Weights of a small mixture-of-experts language model, trained from scratch on English Wikipedia: 244M tokens.
Below are experts of layer 3 (counted from 0) of a mixture-of-experts language model. Rows are named up (a neuron's input weights, with its number) and show model dimensions 0-95. Each number is 128 + 24 x the weight over its row's rms, rounded and kept within 0 to 255. Numbers have three digits each.
Before each expert's rows: "gets" lists some tokens that make up at least twice as much of what it gets as of all text. This comes from a sample of Wikipedia text that the model never trained on. Tokens count by the router's weight.

# expert 75
gets: ".\n\n", ".", "==", "==\n", "==\n\n", " |\n\n"
up1:135088131197146162109129132121092142123150107109098109101139115134116084143165112160171111122093137112156124127121105137121159130110120130147125134081098082147087123115144141066156092118146120144157109103156107132108134127104134145107110119160111117148092108174107164171122134147120115134
up2:115117154136087151111122131109101078146148131120104094137134121084123088107139129177177143123121143133140156106172113100067152124159138115138144137140159149147154117111166138101170104108149106120150100119147103107153150134125185162134106109155148109127126157146140121144127147183137106125
up3:148105171135082141086102112129135100111121136102111117130151104117155103119127108128113082092121112147147127158128175151088135124086081137130135154136132160166093125082120103127149148133143145134113152140154121178156089116128119133127103124113126098117091176079143165138116107163148127152
up4:115107103163108136127159148091129075191148153131146119109169126102115116165127108160162099091124142092163139101133136152105161101098098109129143169107150142116109124132156131129158097125180129141160131130128137119111109135144138137066154111125111136144113148167119115150101164144157145110
up5:152120102151124180168155141096114137164132103129127079155169130106113115125154128150157102108134122110166171132182110127138162091158120159176128118100135106112146115177159115133150115101149130124152149106123133109128110148122148112085123093152120118119133134168113166141100153165129109096
up6:111127107120125153163132116081120095156116167111124125157098111138176071110103120126139130126142152148137191117071160170158118130155128139101123143072163106172144134126157138107141145101100141107109138121122136140123092098165119143118123168121135119111118105118169175115122143132140117126
up7:156140119153142164121130131114102085169157137126106076119159115130121074149143082163161092126147134114163119124165123187107180095139140141109118159123161132139123109157092111144167124138152131148143143123161146126146141129162165123106115115154120135119122157136087129143110132171153129159
up8:115182146137106116174145092121117110166143119114143119138095158145166153112104181146149107167105143131188114114080103143154124139109110147129139134132110143113176148186143093121099128133122098136092130100085130107150130114119106117142095161127127137126142099098160133145129141143133086115
up9:136120115173097130123128111132095138146121132082101083104158121110132110129142100174153091098121142133145144112154133141134172094109114151134160166082123166140082102173164125124112087135164125131139131111138118112099148123110141166102103129153137136101095166160130171145135139155110109095

# expert 68
gets: ".\n\n", "\n\n", " |\n\n", "==\n", ")\n\n", "=="
up1:102140128155129122123141131108084121169157112130145072100141130133172113121138115173147152101098091115165145152148123134120173117103114135130143129129137115098142092094176127142160100157153110159114101087136133112180129133092146109172095157144123113110110179119146127126148139144121083131
up2:184122131111095137148146144083128153111147134160130129116155114137139134122082137117147126172098131123149160103105152180177108147157084129110136130148141152159121125166123183119093126140137136106109108144157117109094140112137120130173136140112133156137116103127163116072088117114147121081
up3:156156142153098114149135132085124142134099156127092129182102097115095136132150132161129152104089115125108152130116143105137122129153128135115167150127163093158125154093132150171130150153104130106076120144089130147135130120131093133095147070142109127141105114121142170101067106134088110132
up4:136096137134072152120096126123122117151131108105109117153130120086144096139148107164155094121077154123142123137144127156089123093092122123143124134116134151156157121129107129161171098146179117140170107091155100093104120129159170163136117116113114097155123161147137131155128185155145133140
up5:137078149138101129099142146137131112132085101117155145088135110136165111097118124147140144097069132065130129099145139092075145138154099161133183151144149112175144114128136125142115142118105091107113138091117151130149136127161112109135140169141134148128138117142102146104114117169166100141
up6:127121096124137120105147174108104149135151173137106147126149118142100116144114133155146124092104178163129109129139140116127138097114062091148131150130106118123127117097124142136150082124125139104164138131189145139106120107122168137164094158122104107078100137134149190109089142140113129155
up7:104133100131126122122145124089090132139113145146126132101121160142187122061136096127149125149158100139131129157140130148165120123117139086153129151143157119109147131074149115131141112115182107140151099136127127129117142098160120155148091162115138145146116153120134147220120171108137125128
up8:131118164193135111129106136126126150113132114135120115107155104135097117096147140124107097134121154150115106087146142183101106106100139112116158117151104162123123133129123113148151117134123174173163111110118178102108142182115135113117095118148136108107177138116086106087071133097116129124
up9:110131105099138130156109121066124132158107085083121129099106111145105109114153089131151134122082129136113113125131141116169122147157116128167113143102190151096173127109163162137128138084126129119140157128145136107176134144133106114130093141092132130137142124132145123070139190116153129118

# expert 9
gets: "ed", " of", " won", "ing", " All", " Candidate"
up7:159119078128133136129149131087106123137116144157085146152120110045117130102124120138101127118136168134116106095127100113095132174124114132154138131107145162128139125152141109117138099118130099138140173107101143082067114136133155111112137148093129101108183142160147128108138104158107099148
up8:091165125098116139112152187093094145143121142115137110158133137108172137116123176115157160100114151093137119105125115127123137129115142101128126164125075142195148105125113140139120081140136150131110083095121118105148083126109171130110120148167154121138148126136125137115143142143104067133
up9:107153158123121134140159113144110118160151153105139117073125117130127145115144086129154139134110090092155165121091131103138135120143121144150121095149120135147106111148151101130120165125084105134121136127124098128090097088177189098137167136133112131165098140161092127139126122112129172065
up10:152113097160100176129146167124101105145137124095135094156152119102117098141099136178126097178098189121148062131122168107144149136104115085148118149102119124152127122122126110146133120134166106167149154110107138105109139130135147146113107122151124139143108174136096123145143153148092117132
up11:151110110133103148129119143131103108175130096099097071115152145077122084139127120169127113132131133151145125168135128141084173095095128152183154123099096103151130098130148111113137136149154126118148129093147121151168095166146150155116090120158131106103109157145090141131106149146139134125
up12:128207116112115138154165123115110128155122224107131129131146141090158119148130111114168143165161160153102136120124173110121113102098089131159137170140136132123109129114141128133157092115117106168131105140124143107121104134110153157134145127136144118141093096087124125112109141114123095121
up13:133111137118116154104141129108147094175140077199168125111120142145114134098126065123092111118152093088132168150132150120146145138144142127119115155147114124172106107121173124111120178167146173138127161115129106136156135133140145119138137116124173122097154146105113166148107136138117149133
up14:139107097145119143139118111156079115133087097110122135111148159123137103175127140139124103154109140126125153123137136155143139132133120161132129122151111135103158146064142192135138099156161132145132142150137118120205142142082116131113124098176160170099131138129088127143099151135163136160
up15:129157154145094158117124171146115141171108131113111094116148104115135109124125129167147174099137163135160123160149112097101172118100123136166163141135164132111147113144159107156167095131113112127175100156115132115134119140159177134112093165150108138126111172170133106128140159122157097131